config = dict(
    n_layer=8,
    d_model=128,
    n_experts=96,
    experts_per_token=4,
    d_expert=64,
    d_shared_expert=64,
    activation='swiglu',
    moe_layers=[0, 1, 2, 3, 4, 5, 6, 7],
    router_score='softmax',
    normalize_top_k=True,
    routed_scale=2.5,
    balance_loss=0.0078,
    balance_bias=False,
    router_bias=True,
    init_std_router=0.0335,
    lr_router=0.000456,
    vocab_size=15857,
    norm='rmsnorm',
    norm_eps=1e-05,
    tie_embeddings=False,
    optimizer='muon_variant',
    lr=0.0112,
    beta1=0.95,
    batch_tokens=131072,
    seq_len=512,
    train_tokens=505700000,
    steps=3859,
    dataset='wikipedia_en',
)
Below are experts of layer 3 (counted from 0) of a mixture-of-experts language model. Rows are named router (the router's row for the expert), gate (a neuron's input weights, with its number), up (a neuron's input weights, with its number) and show model dimensions 0-127. Each number is 128 + 24 x the weight over its row's rms, rounded and kept within 0 to 255. Numbers have three digits each.
After each expert's rows: a language model's description of what the expert responds to. This comes from a sample of Wikipedia text that the model never trained on.

# expert 11
router:141145139139127120163125111142093117151132134104148152168155137129115188113112131178165113171139156174104089117143120147135119107111100096131107149139118108132171156131094122114105141105123188139130159107164163136142131122114150097177125122116160202124128105119143119202101123113151140133141141106152129130143102137135106120143190135117074148130132134114143127131115165137147126135127
gate0:114142162142081114142099145121097127168146111115101106094130131116108165118147096093101117143140100124103133117130090126112163066133142169119155111166123136107156087163125124089102144119128104152150166142138119116144136116068133162130158112126157131055111105148101089154134123140153127135144113100136089146162142156134102155184134094126121129112150114128112120126115154142126083131119
up0:131153131119078108141071153118164100126104126169140168168129129118162103151104193138130099115083139145157163178088151114143133140144136146104092157101127146141151126104131120120108127106168112129146123132099162129156140121118154118114118148147111112156113154140165111091095154124136091114123145133123135148103133138189095140095113103106126116084156133163139120138106150114146173110109
gate1:131062119107143124147082162195133148098143144103126147114161157101118129152120127101142094103139091118149136136112157155177079143146093098119132129118108148102146144174167088159111160112139154140132149146109132078117116114112160154155130130104143128148148111103138132150149135110131112146147133107155158128135086116109124141121171143084170110148128133155135179135094116108145106117128
up1:129068088122107165155080131145138186113148144099138198119138168127134126143127100114122122121121150149118137126170105156191097104150113153087127144126137137145132153149097129092149135113155149188164115110115093097122123112097102166137128173100122138146149111090143117119145143116139126116119148164090125120102136131120122107103124141114135162096139131131113166150115148118152118118173
Description: Connectors in names. Linking words and punctuation between name parts or list items, such as of in Louis XIV of France, and, commas, colons, &.

# expert 46
router:132152144154131093130081128146102093169121126111171126092087104138070142153103135143126096106156135098078077133151149168154160124094118110158098128111161127114139116167125134107123114107144191123103135096124117124178129109116122098153068113135142120119120136131153120118106114104130115131150115115134112159103124110089089123147132088114138167130154130097127100128119151113102154115165
gate0:104140101085140088163118124143134161088176114127121111097108092151160155174115141162134142120126124092115119106116152118147113120136143126172063117144093118107114129099129138126123101141154114093117161132128118100106099122141120133131129155112101120159089108171138111088135172102163183148133161115168105103167132116122108144119150168160128155122117146140130107104111132116169165096141
up0:150133108109100121116137140092156111093118129118102118142105173121133149199106125154123133128161118144104135174161149130127135127140145128110160140104128164134113126133156110127107172138157130109086111169137125138124113146121146141100117168088082139088100099138187157091103136177155125131200144083115115102115138122131153133130115132126136135080139147113101147118139109134173112110166
gate1:122127111141199145118111112098127142162128145116108129151135141149135109080148128050121118081097155184098143130099165157102131133153147140112146119130144125117110066104119102110127160101145076101161149150172159174130107145128129078125147145133163113139125131147136099141131139136128124150142101135156169157136129151132117152164149118118142083133164147125139124131145135145109112120155
up1:113108156121136153140134118062130160110135118116164104122138151134163151157141109092120099096104121123111133103075150135142145143095139121145102151154166133088133118086144086127096162113129145116161118135110175114166125131135124105140139153113166131183166138131159100165145089074168119115161144115145108116142106100144127156153115127107116145127139108108123140173135098133140176160101
Description: Commas and copulas. Commas, colons and closing punctuation in lists and citations, plus verbs like was, is, are, were, has been.

# expert 43
router:111131148135160119116115113119149154124121171127164171146129097144107146152129155134115085122148165119163107165148168112086100166171170110146128096133126120156136128173138155084126118116119098178117140149105118121141092131109104124149126141156130142132148101171133086105100130106115145148141157079112130128141130146121145087138171138166141133115092079146115106149125154124061125147131
gate0:155108177116108096088115141117121147147146115123118146104137122156163145090139117143132123112145099116156119141135127118130127088146067116153176130129100112117155054132122098083087135096161113158149135121129169136134113123152143154172130153130100109134145091120107127129131124175095131143126117070153095135129111118125169106149164160131145142158139101115129100158142150131169116139082
up0:094146098127108156131098075110146144165141116125118144108145138163136164132072132130109113150124161137140142098129155125087171112119075141124082141126133122103155142125100118097127140145112115124130098110129086126133124147125176118143114082101123130148162117108106122174147099113107113179165130165145164141102148118149099105134156138105084143096081144152141117113135150172097094129116
gate1:114161160065128104154138122155118127151151168118181136120158115113118099078169126140116153110151118136109071114098121117111157159123170144136158104100146119111131125124123169115139103140121118112103125125147140111091148132079107132150121164129107138087164136152132121145160169151102125176144130129154121095141152117159116115109141081155126167105106132125163094152116112169089105117128
up1:128117109137101106114102105121116123110152102139119122183148125119135087143142084106133122167141093148089101166178121167117100168119155094138132098116155152118095117082111097136114116136109145120121086092140129145147151084126183132134151117099136119118096091120128135106146107144114087140113100132137151122147110159182127174110127101080132100155160101110151131159114156134132145159137
Description: Acronym letters. Capital letters and letter pairs inside acronyms, codes and identifiers, such as FBI, WANA, FDASIA, GmbH, and numbers in IDs.

# expert 6
router:138146084151089159139160131127125098106145126098124101118129160144152139110139132141154141162155133163100089120112121117128152107120092101127112130124139107142184107123118151127164126111169161141141150132106156168106141118101147088146139122110083146136073139127121114113104148128106135131172087112123139135095125132131096145124122105107057141116084123067130133168153160089150137137177
gate0:142099127090097127115137120112179101122107138132116085142117121154111118115112105081160094164138188108114105140089078109155099109141078150122096151135102096137146128096159116136103155149163121135127135137203160131132126106111112134100098136158095119123093104164136143152089108153120132107153167130100143125105122149116096099135119085142132130139109132120090147165131127138145139100118
up0:169174113121127169127118135132162152161127131127109089129073165101121169161117137172145114145124092165148123082143153138144129107102122105122108098094135155089086152092087141138110157129138148109132167090130159151116101149142155117127141172091131099133114135125079115098131157117121099117122076115146128103144160065100141141128139107089122109119107126142110111123112112133123120129109
gate1:168108132132108140154159183128155106130172112142163155150138089126137101121117109138107159134125135100131110178164114136091132118104152084173123106156171156159112094158168137104104109134152087138113141148126107145146141132151127130137149146143148130131060155142102106140145087147130143077145129121107170148103152164110141123148147122140135124108080137142130089163129128095101125122100
up1:093168150113126149141121113122134147140119152132094169135121113107111068101114132135101111098110123148136091109131131092153128118154144152103140151088117098104153125116089109133140152125168154156120134130102125102132143083171167145106127119141154157090152142104129128121121135125151087117160124158135130110120109097131114135177184100152146139140127163131161130128158173135183107151198
Description: Prepositions after predicates. Prepositions like by, with, of, for, between following a verb or noun, as in defeated by, worth between, prohibition of.

# expert 19
router:110131139162096110104097146144124138167122173158100134116121176117118168182101127127156091107137142133124075164093134104157138092148166124118104129133119129128099156114150107143113152116153142174107093145123179105088111152126140127152135138142162148108113111098168091113140124144155146163101109106128167103152112135143121102099087112154134176161097126117143119107129157153121106122108
gate2:079084118153105086099171137151094140160124114154100117118122158089157120119140171125155152147166167076125118111156111138125153134162181143145115095095103179113134145151131151137110180114114128139157128121123107070097103083076119163146124113137130125084116125146122124155128121113125148134127135115159119126146110105095132135101153128109112134115142136136124102161124076138125129148150
up2:099114088158145145201149069124118151172111101145128194180112132108168103087195145130121124155154163151119132114127109131159119097097117121136105095121131133136117123150118162111113130134079119100135144132131105130127075103127123121157153127109128100138136138090118109126167134137124086111142126143166133147152166125132123097107137101127126132136113103151094116107094130135103099115132
gate3:132074110119090090100134137154129101125091145132120136137118196148153155123128107107118114078123089131151157118116107118109109165100127113141133108107094127149119112106124117149074170111140133166115166152128090086152152111124086137156163123132064136124141119084151139135133113160081126119116135118152136142105145105135139140155154088146148145115144141113154078166106136132128141090124
up3:120124161111143096082161110122138140083119143146138122110155162154119116125136116140137159137099153129126112104152142099119139164123146152129136101127167170132126144107129148136116156151109128142111105140128128118161116113168104105127099156097120074123138189134113136118122109125121132166164131102149156091163198174089137171138138120144111173123175134116069121121138130182141133106151
Description: Capitalized word starts. Single capital letters beginning a name or word, often fused with a preceding comma or "of", such as ", L", ", T", "of R".

# expert 51
router:151140130105129135091107134138123145121139087138081087123114151083131114125137099148131103137134148120110136121092129149150095108126162161155109114136135064145094123194145140157144126091108098117137156132197099138131099105159139168098152128137123153116158101117120094120152128116146122130042152121158144086154157142154130133113125137114119139124100130145102118081119139122099109113117
gate0:125152123070089130164131137125130126128159129133134141088141143098114125147162140073102147117115114115128118159095139172108120112111154132168164089116118115124111116145122124111078128141168086130110122123128084144164153105140124143105133145121130130139143129128155144198158114087122090116107138134136123102125099135141092079138129101111100117149122126154105048159170153124112117117160
up0:143135101128142125086107121163109127084095110115142141106127133136122108076116153177112118105146128178116113064098147113125095131134119132124148145138152097143094153110168121123111119103141116160147095116156093096117155122148184176091112148100153121114107150100115120072112106107135119166114137117128128144132136108143133115120143087110135141086136145138122136150123126057115179107108
gate1:099102181179177133150135090121154162152144130171144161106124129119124151121139108101120112142138112087120155128093159165136096089109125108112165147128118116128102102183132147145121103111113128130136121094185103121136158131113138184130148119079168113153110121098110111148104105155142164129092132110094147118129162104144103123141104142112155166141090134133154130124128087146115146116148
up1:179086141154161133100154127141133166123126168163137157152127133159147128113136146146122086111083164084133100107158138112127146108139134146130166137107151150141174166069114068186131145132120109170141126110098137151154091088105094116123085121120133135145116125168099115128096125122154106133091133165097111110113109136110124135117134111132160114120075138140104138131145130146120119127139
Description: Short letter starts. Second pieces after a capital B or c and short word starts, such as ro in Broken, red in bred, gold, hill, silver.

# expert 37
router:142123108094157094160081121120174100100148094135140142140141092103154137117119102132147153090160113083126189126128143142122110112097171098117152115124115129102135105150132177152144153153179137181113163168104133108117135130138132156151152130101142101129135122140179178133136144137131136157107100108109140152163089143131120135139114098165118158120128129111125163112159100145124089105107
gate5:135120076112118155130092074100114167141135104094135166061149146144114148099129120140098137160135119084069148125147138124114143116115152127101136147118130132123133144103136140118131183129118149162104129100117144073104127092117111125115151167177132154107157115139139128138177144117151127129127122104137076111171122105163097122102129121118110129143102128164166112167119137110136096150161
up5:136096197126129129136117093125136096135149134143115122159129099110129162145175125128120165121106155188126110098138079137105123095155103114134131108132149095123105121171125105122125167106155156137142097130148079147130132148143138109077156119164106094147123154119099094118136129123134082149129133110109152098136085103123120110098152098125162122134144090126137170161119070166144109138133
gate6:102161127107135135091124144153136078148103119091142148094129118090186106123133086130125160112170133119132131121082165134119135150139135149138081120127153139149100097106108141041107164096106103119118105108122125144098110151116117142100141152143125096114115125165106127105150128122109145136107177140123106160142123117103082119147112118126169117136164106119147132186119141140144161159135
up6:130136112165134121131135130161083116166158135113150096120118155161179169148074135118148156093123140173104137138105139130116168154136145123098122159119171114123122125126150163136116134112118142106166104144073120131106142148114128073144143062096158162142125147102110136157114104156136146137113120157125160131138114115163156140147144114082144129127104106153130166078150113096094126115109
Description: Line breaks. Newline and paragraph-break tokens ending list items, table rows and sections, plus heading markers like == and table pipes.

# expert 44
router:154152139124145102152114106111116101073126123176123158151144109163172117129098187145107146153139144077156118125142155160125104140135190191135112145120136141143116163138115170121138099137105113097116125129148090088161134110141157139132126116142182170154109120134154153093160137123144105134171109116165100099135151117134138116113117152132100105124099114135159116154147105127143140109142
gate0:122122123128088100162105128157216125109110134136138136112094110071160112110131169125104154213132085127112138094122173112149115154122135123100143127169130143082111146127117139144134115152090137121156128103121109131115121132135176136137102104121149127105112111123092136128104130106115149098189142135085110148130123139149137139120160123155145136112131108115128135182133152151143093143115
up0:094122102096095133126161159162140156121124135135106128153117149141134134128107123114152135103142098153150161140117133126106129142138134101188137130128093138113155113142150133095124133076148108169122154150127112163159110131128112168183116140135113129152146144109123157112144118119154140130096174086171137155120136143118121148176138140125089097121126112108139039083122159097133094165160
gate1:149117158161131105119158111138130122106133124111108137075090114133131116100103142160131117115119117154147077101094136152068116118108128125140167151115085130166166160109105101158151139163158119111143105112118146119124112160163105110125113086116158156123137144128109113151146092152126141132148088132083096135099099143127106177106132173123128114086152132129144098144158165144105169112085
up1:160125132116152114155175170079079123133118121147115134103144051112136123143103152126114126097135097126122122125119119144136090125127119100089120121120114090148113144128129137128104095104108102099126151171121165128131122135120086135137136116109150153114123093079167092144108072163137132140130133138130153151134130077107141144080133135142137094137076152112147148190165148147143139119111
Description: Years and countries. The trailing digits of four-digit years (2-011, 1-818, 18-th century) and country or region names closing locations (Panama, Bulgar-ia, Turkey).

# expert 2
router:175152135139139126137127145114138153154118127136149086133137123102089135125154119173172162160134122121159094142126129148105155150113094104129126158162131125103147121074092087118120149080087131166110170144109137175119143106109136099140167121134102104115135130100131129141095144133156084145104096094139170130117124096127116142152171086078112161099117153106131120113149166160149133144136
gate0:145138141097097138142116127070129163088150116098121109134123106092158103161175136131166142159108115127156100119109150143167149111135134133109133128127124118135110132122126067118143138150136155127149160144149103121140115099116142121120142116137100116144080154151114090150140113144106095172173124113156089091112100162094126124109142093123165066138097129133133130123134178096139080162156
up0:129119123115149123125166081132099128131130085157146122120107125151097136114092151113081141094100114117126118101182114058096162144111105106096099115119086138129123120105090173170155130125112121081111106099123140124108140137165134131149120152175133138136114108107154101125129117096089151124121131119154112127185132111112154116109140106134111141159110120113080106112134090121115144158071
gate1:177090101142102111094124136101125135185101103152132114132126107109099065121128103113118099163128094101157119161110116131136132124123123143138145143145128124090158125091164111123080122106128138171157106108134124142093178107128112092128112125095102080193126144112131114133111146109136142132144119099146133117160144137175171109173122127111127130163130135146117107160120149118127179085122
up1:143121137098060142110129113127132148153128154164175120129130153126151169158133150089129159141085139088137184122118166129140099131142105114101173105143135142130136111151099152109151116126131142123116169105112115102102109148121091110144151123142148168139127091122124109111102156099158158118143154121055074163113121151106087129108121096163149144107127138110117165117124103137129160119139
Description: Coordinating conjunctions. Conjunctions and linking words joining phrases, mainly and, or, but, often fused with a comma or article, as in ", and", "and the", "or".

# expert 36
router:114131086141132171127148127165079133167130114124148135097114144132103131085151145137133149100106123131098133130165143159079159115146109129149124139109171120133121116149106185116100117108154146105128127139128111100117147117146105138130167149138139137132086150116118128136126067089145145147161082160132126117117134111137157177099151092127191146167133152172110160080118165115138151123138
gate0:135117144153088098109087108141140144122188115061145128116096143150154148132160151151127131144101164123106123125134130123114079124110139121139166082134163143129087124167124139141145091081166126134129137172137153130145150135193138093126129154113130112113102162140098129167094124178132178123166103124140126123134124128124110166156148101144127156142091155119133140126138137132108084126134
up0:113145145108131103125138139180145128118078137166136129114116176123128142155141169134134134139110131150087150144088146190123159127133104122109114167121063122137100169114142184084124120155112185097141151138112113147135097139129150177155126144122153115128151124121121112134105122086115140135129087125182159103132120150152109123145111132118191120126122102095139130148138151117147114114161
gate1:146109099128098133155112155127113101122125115125122142141155124094123111154149133129071088086166116118108120177127130121141122177143143165119149126177098131123082127155114080135136144112092155125130144100125140090130107128183071088132134116154147154121121155056085145113140126103144107115151120149148144141120112092124134120097113099085119122159105134118119166119128170108157144116126
up1:137141131172130081116163126147184124130107134128164112160149131168120118171125149095137131144075110094088181117100145133149132147126136106112132131108156122103124120105141161113114101116132141158125108117117183119150132128115125112122104137149126137114100120106103140166158147156158116166167114138072129128157150136082150139187089155075134132135145125139097103135104111132161151091123
Description: Adverbs and quantifiers. Adverbs and quantifiers modifying the following phrase, e.g. both, also, now, only, loosely, commonly, extensively.

# expert 5
router:080128095132101123132174123135108155084155162104130098105090128144119106108079121140124119137167153110133109142126151157148128143117165111092138178134125181117111132129134117160127129136096112093154104093124175134136097141135156109099136106177151157119109108137121102162154155123093102089122121153094151097180137118174147123135106133106074107142113136139119121121150092113120115144095
gate0:147134121159119162145123132110134185100129106103181089092118117175146106112139115132143128136151094070159117129093142114174130133126113163112136164134100169139126142117095114124106146128096149122120116121150145150141135143144128123141113145130127153121139087108125116110095128181107158121147081147093143128120151148137122110145139090131162164091088120179124088148108115164133089071129
up0:113124183130112111118151153138151157150115104159097100167127120119151168109083161087145156156116109122153121122110125091114100092146112093122119107135110145122178150128150151107146167095144090144123187134128111074122130126138097132125110103123149122128143124122140089144141149145133094123151111100092153145118149090161146148082129116175170127131082089099127141109120096129111131096134
gate1:139130124153126099109154071117149194083158107095072105141118090110101136164127143143110154139152130113121156090088152122139164143123127121134166066141129123125135149088171118124130108120091109140138098131157145117144116146111145142102140104122122132093120138104159120136138118116097070127116156118135145125107099160099074165128097131128091128150139151105124115126149127075101129121127
up1:179143107118112104119105129140127131134135126155124105111172072166123118122118116148104148185114144119161076168122088162155107119182111092128140118137129199126163103128117111112136115124135115140131135138141159136146114123115135150140149136076109129128160112119139112126116160118132133114165156139133089104102105141133131176141118133120120139127164096140101105098161126065103129141190
Description: Capitalized name starts. Opening capital pieces of proper names and places, often Romance-language or sports-table contexts, such as F, de, Fort, Mont, Sir.

# expert 32
router:115111104130106112146113122117123156129097129119146126140074164168129111132150140133154131100084075116093136143179128146122132117118120103147128116101113106148124099141085153097161143146117140152121156150117111096092146171111143118103101117133170095145159145143135104086159132130153104114102119161146160144144118075132120171125083116110072187129099115165162115139116138134114134151156
gate2:117134120148119092135103126110098095155119158079131154109124126125119147076147144164120107110153083140160122150161138158129145141130109066144128160126119139111131162108130121153100136103184136132142096153194129110132147171172133137127082145172124080140132116148162078110139118106120126129159144131138127122136095129162137137145120096147141154137174127119174078146130143132139140120102
up2:147146131139087084152101122088102115132081133092125153146123135133113113098133166116146110114112115113113127107062140169144084142157131083123121104147164117164114127138162120097139143121152167136118122184122101082137111089146099142106152149119084148135120168125096140137171096133126140109169107098090146126109146116141155085169141132135146135129125118147127150111184136122155130136136
gate3:130097150069170114116133127088103142169140168134163155105118146139098145108142139116115104120167104121126165119133156164150079146131133076148148104127112146115114124160117104095111158145101128116070163143120132133111102089136154125146109096136167130124156156139142125127158163162102119128128128158110154123102144123147159127139158134120084148159134105145155132149114146094091161174090
up3:124126144110079149121125143147127108122126137088132118101156096097158106121115110113140115177116094142155102103116132145138145097119112140104109158142111114125122116099101137147093135100149108169133127118108141119175148123097111087177129142154151138177179113107142129134072118131167172159129147162115094091089100140125114158166118111139120147134087151160111165152073107133126125132096
Description: Article openings and headings. Paragraph breaks, section headings and definitional openers after a title, such as ") is a", "==History==", "The first", "- List of".

# expert 12
router:127138138117106108102136122144104097143162116144106149124092185123130130142072115093097122169110141104128125148132135087120120140125139148111110161133137156157135143114163136141112167155106103118108126167103130176109128126151144134103115055127148088160119136074149117136154091144100113157104111147131108121190110142155140088132140118136146125134108118149106168146122090148116137191106
gate0:126155141138159104112098126112139137118149115146121140128083140122116116141064120138093127146137154129150151144101111120136131158148141149133150107125121161140142160130158150113107104119131142111117144126138131134155179142093114111136122137099173095146117153139113180176179120162074137189089123098100145068091132184118121147141145116138102127126139105140121130157136158133192123116158
up0:130150140109108105125128148141120173139134160127082184126114097131164110071119157155167114087173125154139128134146166152120164111104116127137104129112131142117089120112133150142147156110162136140116109141125128144123147144112128159122091172117127115135117144143110129090154109096171096127136144132091134136098137167137107072089128144140116134120183140093156149132143127053095140150115
gate1:127130125114150109139143140145120116164128119127123131136112118132146144142141136126124115132134125089180123134153121129144144114153143193099125144145155165161082143188166112132135131100156123142144117111125114153170093167125134139093129076146074097122115105104111157129162103181117142133164103102160098104141083106111166101150131068116114103120124164108115089110144114106112142098102
up1:099120162146113157115174108116135134132166179112141126111118152118119129157137127086095152088154143098127130132137122122130138094119099177135108147139158151129117167105104098120173112153187115128116108132090109125162127104111109073123145127112108139114153136127133147106153142102118104131149117138172125168169125095118124146124160077093097163140174159141133118086093132118143133151172
Description: Year and name initials. First digit of four-digit years (2020, 1895) and capitals or j-pieces starting names after pipes, dashes or commas, e.g. Marjorie, Arjuna.

# expert 4
router:131148118123134127129098127155121140085135138110119090128133179101154077136126144122152145112121134096111136161153141119102121074118157126094161124142111167129126121153180151147117171117139143137123117157110179123112176131161105149121111122127126073131126169116094124132181145137124128122100113123107105118172123124138101166125089140174119179091154145090141109102151131122157086094124
gate0:194122106152105100092148131096117120136112113097151118102137122128139133106159143123132148112139144098115125115133108138128143136111139151122176125097145125112123143133125119152113138093110125137106146117175124132073134141145165153128112089100135078141134138166130099136135096129111089091110142090095149129099151158116148138099083110163117103113113082076174130145082076082144150107117
up0:144099112101111128126105143123126128173131125128128153176132138142155099066159128111116122135146125131113113119138107127100138114113127131139160197149099111110099062110103123143112168119146152137106105131167137121119119155139167131119115105135130112150120122158122109068121121156093112112154189141082116102104174153142151113136104112127134152146144085071103138134146103149177112146119
gate1:136155149130111120128129122150133114170129143085104097134096127110139129095133092123145157145148095104161174121143112088103150133168114111131123129180106133156147135108174146093098137125140119140080138130170139138112116145167163116139135110114125082150136140133136149152137111118094157145131131106175181182118137131137147144142164150157081156085083177102138113126112129134113152163145
up1:149133130125127137122076101153143113129155085136130167126135159147130129173120123097126140122160082139150187116100129122151151138124139117150163149182098167144128106118187104118103097104154152089142129113151116115103123062139156135144100133138141115092131106131102124127104112122121127101113181169143146114110161110092129147163126146119123117145103085076105135114152132106115110164141
Description: Table row starts. Line breaks and opening pipe or dash tokens that begin a new table row or list item, e.g. "| 100s/50s", "- Suffolk", "| —".

# expert 16
router:107094122175124149121118128088157116122142143166139156113118119082102120142080138134168105120125087100147123125140119135118106140162113116100141122189124127147093111132117175115128100186134107171114152089108116113161082147154124127138145117072110141149146151168088178125148139120104139117124109160121164121085128146094117126127117116111161116156124134142124130134132092163079122153144
gate0:147105108165124117131123121174143152168151133086093123113123098109095140125113173155118162109144133100131112111112136078149089105176134151117118168128133132149102156093158144102164113165108103164165157134169136133147108162154139136092112132116139098131106134114083105117146152119085191135125120108172146154144114124122127116147119084148145135140100137110123134133090103108102127127080
up0:176075138107152075137112155121148140076074132152129093106119134140136137129123136118124150162140148114110140123114129117091142125176127147071113125143132131133065137147119111120108147150189142118147133109155135146159109086133136108111138112166095122077139147179131156110161124133133126085130093134092106131115120143100147091143149133116142146142127122088103160142095117150113103136099
gate1:101129139126173108119145126121124129140143094160125133114125143080111150149130131144132141110120110106108140126107121164103183147101108100145156132141170129100142149137131153124098126141146131098128148134103137168082128171080145139159048140093138119102126159141130122154125202141134120108095129112141131092153100125116148162114139091165119160147114118167141147176148141125137076142136
up1:168112087120095125130115146136123133119094154152146122120153093120152164124117123107110130131138105107136157098140111144105128164121134064158133135105124052101083121172152125089105144127097088131143136161117124107094121130111090126164166149101110127125129100151149150109106114131150128116146134121148085115114122114146153149153126117114094148089152128106148132179070163118147124094088
Description: Paragraph and clause openers. Paragraph breaks after headings, sentence-opening connectives like However and In addition, and main verbs in census prose: showed, changed, makeup.

# expert 60
router:133138174112137136136073116134149079106111180136087137121124091137132087154115121157151129180085122060094145092090116127134098153148179156125107123152134164160093150116114161125126092125114090145117138129157135121155129155131146138142103120123114159147111133128148172120166117119113139131142111153171119129128137103104110162158151109121131148147101123160145128179142113120150162122140
gate0:127121096134119164178103141119108139185117143130110111083094095103106130156069118127136125136191112126135087148145117109124129118142146150052126149145160119149095140122083157123120124134133093145129129133157118161122129120171110138163114158053118116156130106168187110113117129092134116100138137118148132122112143149129129105085128153131119138112117124159119149135107150107130110150111
up0:122134104106092146141114114184124137165166160138139105102081132124145088139120103082122156138135104193124144111147125131105153126151084123108132109157097169087124125093102146165102143140143150130118140117131140147094138118132154170111145117137118145152117124152175123142151117113112141093101108099121163151177104121116110111111149123108113165149117125114135131171061164128137107145088
gate1:110132123126128150092142149092131072159091126139098080149137124130138171170168109153128116099122082089050142148115117150095079156132133201112130106151086124119153098164152088135139139112133134139136122118139143143108112151133133137168113102117154127121139101098125146123145128080127113128107128118070145117146116107140162136119119133075131151124145145156123139149114118143125120133142
up1:130126132143105141098116125136129108157090122150173118124141150159118159116139114099151139130115144129115132117099132140116164124132129131164140105150164156132128177148075126140121138077106141158139141126143122130145132166107108140127167130114175139092115134083193122158163107070149115132089116119182113098135127074123137165088121167093158124119106151107135137131136121130121092069123
Description: Dates and biography verbs. Month names and in/on before years in dates, plus biographical verbs after was, e.g. 27 October 2000, enrolled, announced.

# expert 59
router:150112106150129142157152102124119128149128118157178108106135110092117098103131126173118158113153130100140081112118105121109135115105154128125129116125095065128128136159116129130158102071105106131183146096163128109105078094094111109110125153138122117081129120120107117087140149128102130119108132151092076143127148110146147122153096103103150132121164116181137146114114059114122107116125
gate0:112095140131145062148147113118138097157153098115154130098121129108170098135158108098155143130155139099098105142116117136086114116123116138123119094133152115104148124144136126153166135098210136186129115096150120110080074155120149132128114161139123114105139132106151154125129148130132165172133126165108165129142118119148141112163144133128138123109126103126184093164152158155153120141147
up0:151131121139130191106160156164119153107136103081172129135122108140108141114152141136102160120129130104166130129097168145082122111108159104113119114154157170115135104129075148150119133120084117134154089133129162127113128105130128136120118137140123069146134136098163137113111132175127083134121138091152139147142110135122135107094113164145126112156098150137189140111137169171090087135135
gate1:173159115116175153115093125164148134097116123153125090109124137144126136106075128146069113125102125135122106143091115165121095122127165105135107121159092107107125145129115131127144087122201164164156124139125126167105075142126115131138113102121119124157132133099128119146135124141148108114128118131112116152108166099154144144132160093108136100088125121083165160136115065095151108122112
up1:135111126139140141079168119150085160148146154123132157122115157135096110084141124148118103092114150095133133110121157148119137145095100109157122146116138100171123115115120116131141121135152124179148113104154118070124069131123064117125136159142122115130131112089135103176120083130151155147121139108098133119101116143106158167106126151065140126125140114099151071138172105140154131131137
Description: Word-initial pieces, titles. First pieces of English words and names after a capital or lowercase letter, often in song titles, such as White, Fox, Rock, Fade.

# expert 58
router:152106146096109140122100134144107143125100130185124110066080092093084127176082133108163081107150086122133106138149132154126116099109114120109096130147147132176095130140118122114152159119139158098102152123102104153139174098145132145130184147078138125124100146166091136088128112116125091146111148124166143126123108106105140137110104137130145100120139132111115100120128149134148144153125
gate0:083113130071135148110151124148173131120144108163148136156196105123139146108127158125132115130134112126149140123143115136144105083155138145125079111138146154120161127140089151145107093137157112143129077134143133135146143155156157116133108124145115195103128105100117131129103096141150110162173100139157085143111135083103103118117088085113102134119092168127148107100143106122114136095113
up0:124125131142121115101138122162144090061111116143134181079159131118128134150144123101127114125120167115112102110090153119123144145102172140167142123104124111136105109072139145129101093152130072119144130125144119174118085118088118092127106137161165095091120131132132111149139136136124111139136127122111144133156082148140160120103107084115150158153150153115187128186144118127167138126132
gate1:125134176140141170124184110098149128113205113154147108138134138085121097142103142122127147116132152121098115137134137132111169124117102129136115121109105119151132116090116156118163122136168167141158113106157122152078167111109128147169122125126107146125105109113120147139154103109116156160118155148095115132143139093118162103127084125134102126181122073096119119130162125154072138105162
up1:109137118152091152187105126119131107133130133134116153108120133135132130157073137116171120107130122128182095136140066147084103133081145139133123111140087106155153133125128162129133166134113173197114121119165155117112113093166098127104139156069136142125129165116132167124087123156134124110114121123115123174143122136124107147131156152134144161162113149156110117130150159106133108137096
Description: Clause subjects and conjunctions. Sentence-initial The, There, This and clause links with pronouns after commas, e.g. and he, but, which, who, she.

# expert 17
router:110164128155145135115127112109175161097142156111150148180124109146142165132124133141091090146116148112134113192155119131101094128153127104106138154136093109112161154167132103121114136120133077169115116163094119142085136135134134117127124142153139151148154110116116073117112143083113145152137143088118109123154078131092179084089110149137147149126104100119135115169099109146123123126133
gate0:128121116097108133113106074167131103111130149070099095108131121149123175088164086115099112120149142103149108120118124125096122116123140107109144113146117150103136137148159137101124140145158128165130144100125117120140107116156130091144096159148111128119150152155154137156136157113127173108150125110106144123104174139074090113147159123147182144133111095137100182188116111101101152105122
up0:118093128108120155157102154126168132118132150138126112148123180114108086140118121173144104102111157112125102133156136123108150115138143139095178105136144143111161113148155129122108172140149119163130123075121172136169142129161106130117094119141167151102153137122108124097132149155105088118138103157146136136171071128141104147185148138075113165149142148130105118134157137117143115187132
gate1:113127140115099125099130119104149180148116115126141059128149160125113127173146122140146145100124118116150139138141164121140151125104153155134082104122181172114142123107154134130119085160155121138125115161126182167109140096108083143137100129127161146111120079102061135082137129152141142149160123094130137154145131135128090088120158118133114113114096134096113133119166156097114137120152
up1:122123153124130123128118115139144132128138161162164112156136120102119159139130146145125155127095158113173165138187138141107161124119135113136084125120093110115136131103140140061102121115149140140156182149179161150151098128112123108157107111132127088188131105093092104098127108170044102123138137098094099113123121086125113127137120131135157146123132109113155119141125123145116091135132
Description: Capital-letter codes. Uppercase letters inside abbreviations and country codes in tables and lists, such as NOR, USA, JPN, EL, PEL.

# expert 42
router:092164138113129108106135163075158101160088135162114099122174115080127110141148132101160150153136101103095162109109122103164104145172114104115114078109143148144154098127148099146095175161106123130176108116143137163106142126143135161141126103106071130177167141119139137157116116115132116172118133141158116135108116099144141090133137084126129131156125135132125143141120119101136106141099
gate0:112136136115120143134143129109133121145095139119125129126128144106166173126137100137094141148100135155100089140144134106097135117182147132175098128166094120101126096142135064075088170108169109175129156095090095116113179144144139126104124114121087113094115097158139153174136165112114148130096129124133123127114107116115148153113106128126149110116098129158128125142115095186149120145151
up0:161152134122113208103122160144137141144091122126176090129104125138159121117165168100132106129155099133152134135109133161117117131120105144133112093142083090143116160118137118124131108105150161114136150087164112121123093113108125121102138129094118141143102160100106074138095119140141096151139163162093143124134159123108115127092140088172157161148153136141130154093112164140157108115163
gate1:131183076115147127144075141096143106133101162105123124129138136153142156130119099108127149133125119124102159135089164095126154130150111179105154185137114131123120082155131077141134144168119100117120098138128130125142145115096168108135182127107128120132176100092120115092121152146110107128104142078139128116155159089105101182145122147118109113141144115134147107103126111134174136126104
up1:099133127104143143125132107146139136096117124087126122125121087150129121164175105151141115136115064129089135115122104129139154047140174110134119126130147158089181159126104150118136080086121141124155137100124096133141140127128177106088124138174147161113119136099118105106103134112104131156117106093153098095164139089130140139117085116141142133145115122132121104167117116118146102163154
Description: Numeric table punctuation. Opening parentheses, en dashes and pipes right after numbers in data tables, like 87.8 (31.0), 6–3, score and climate figures.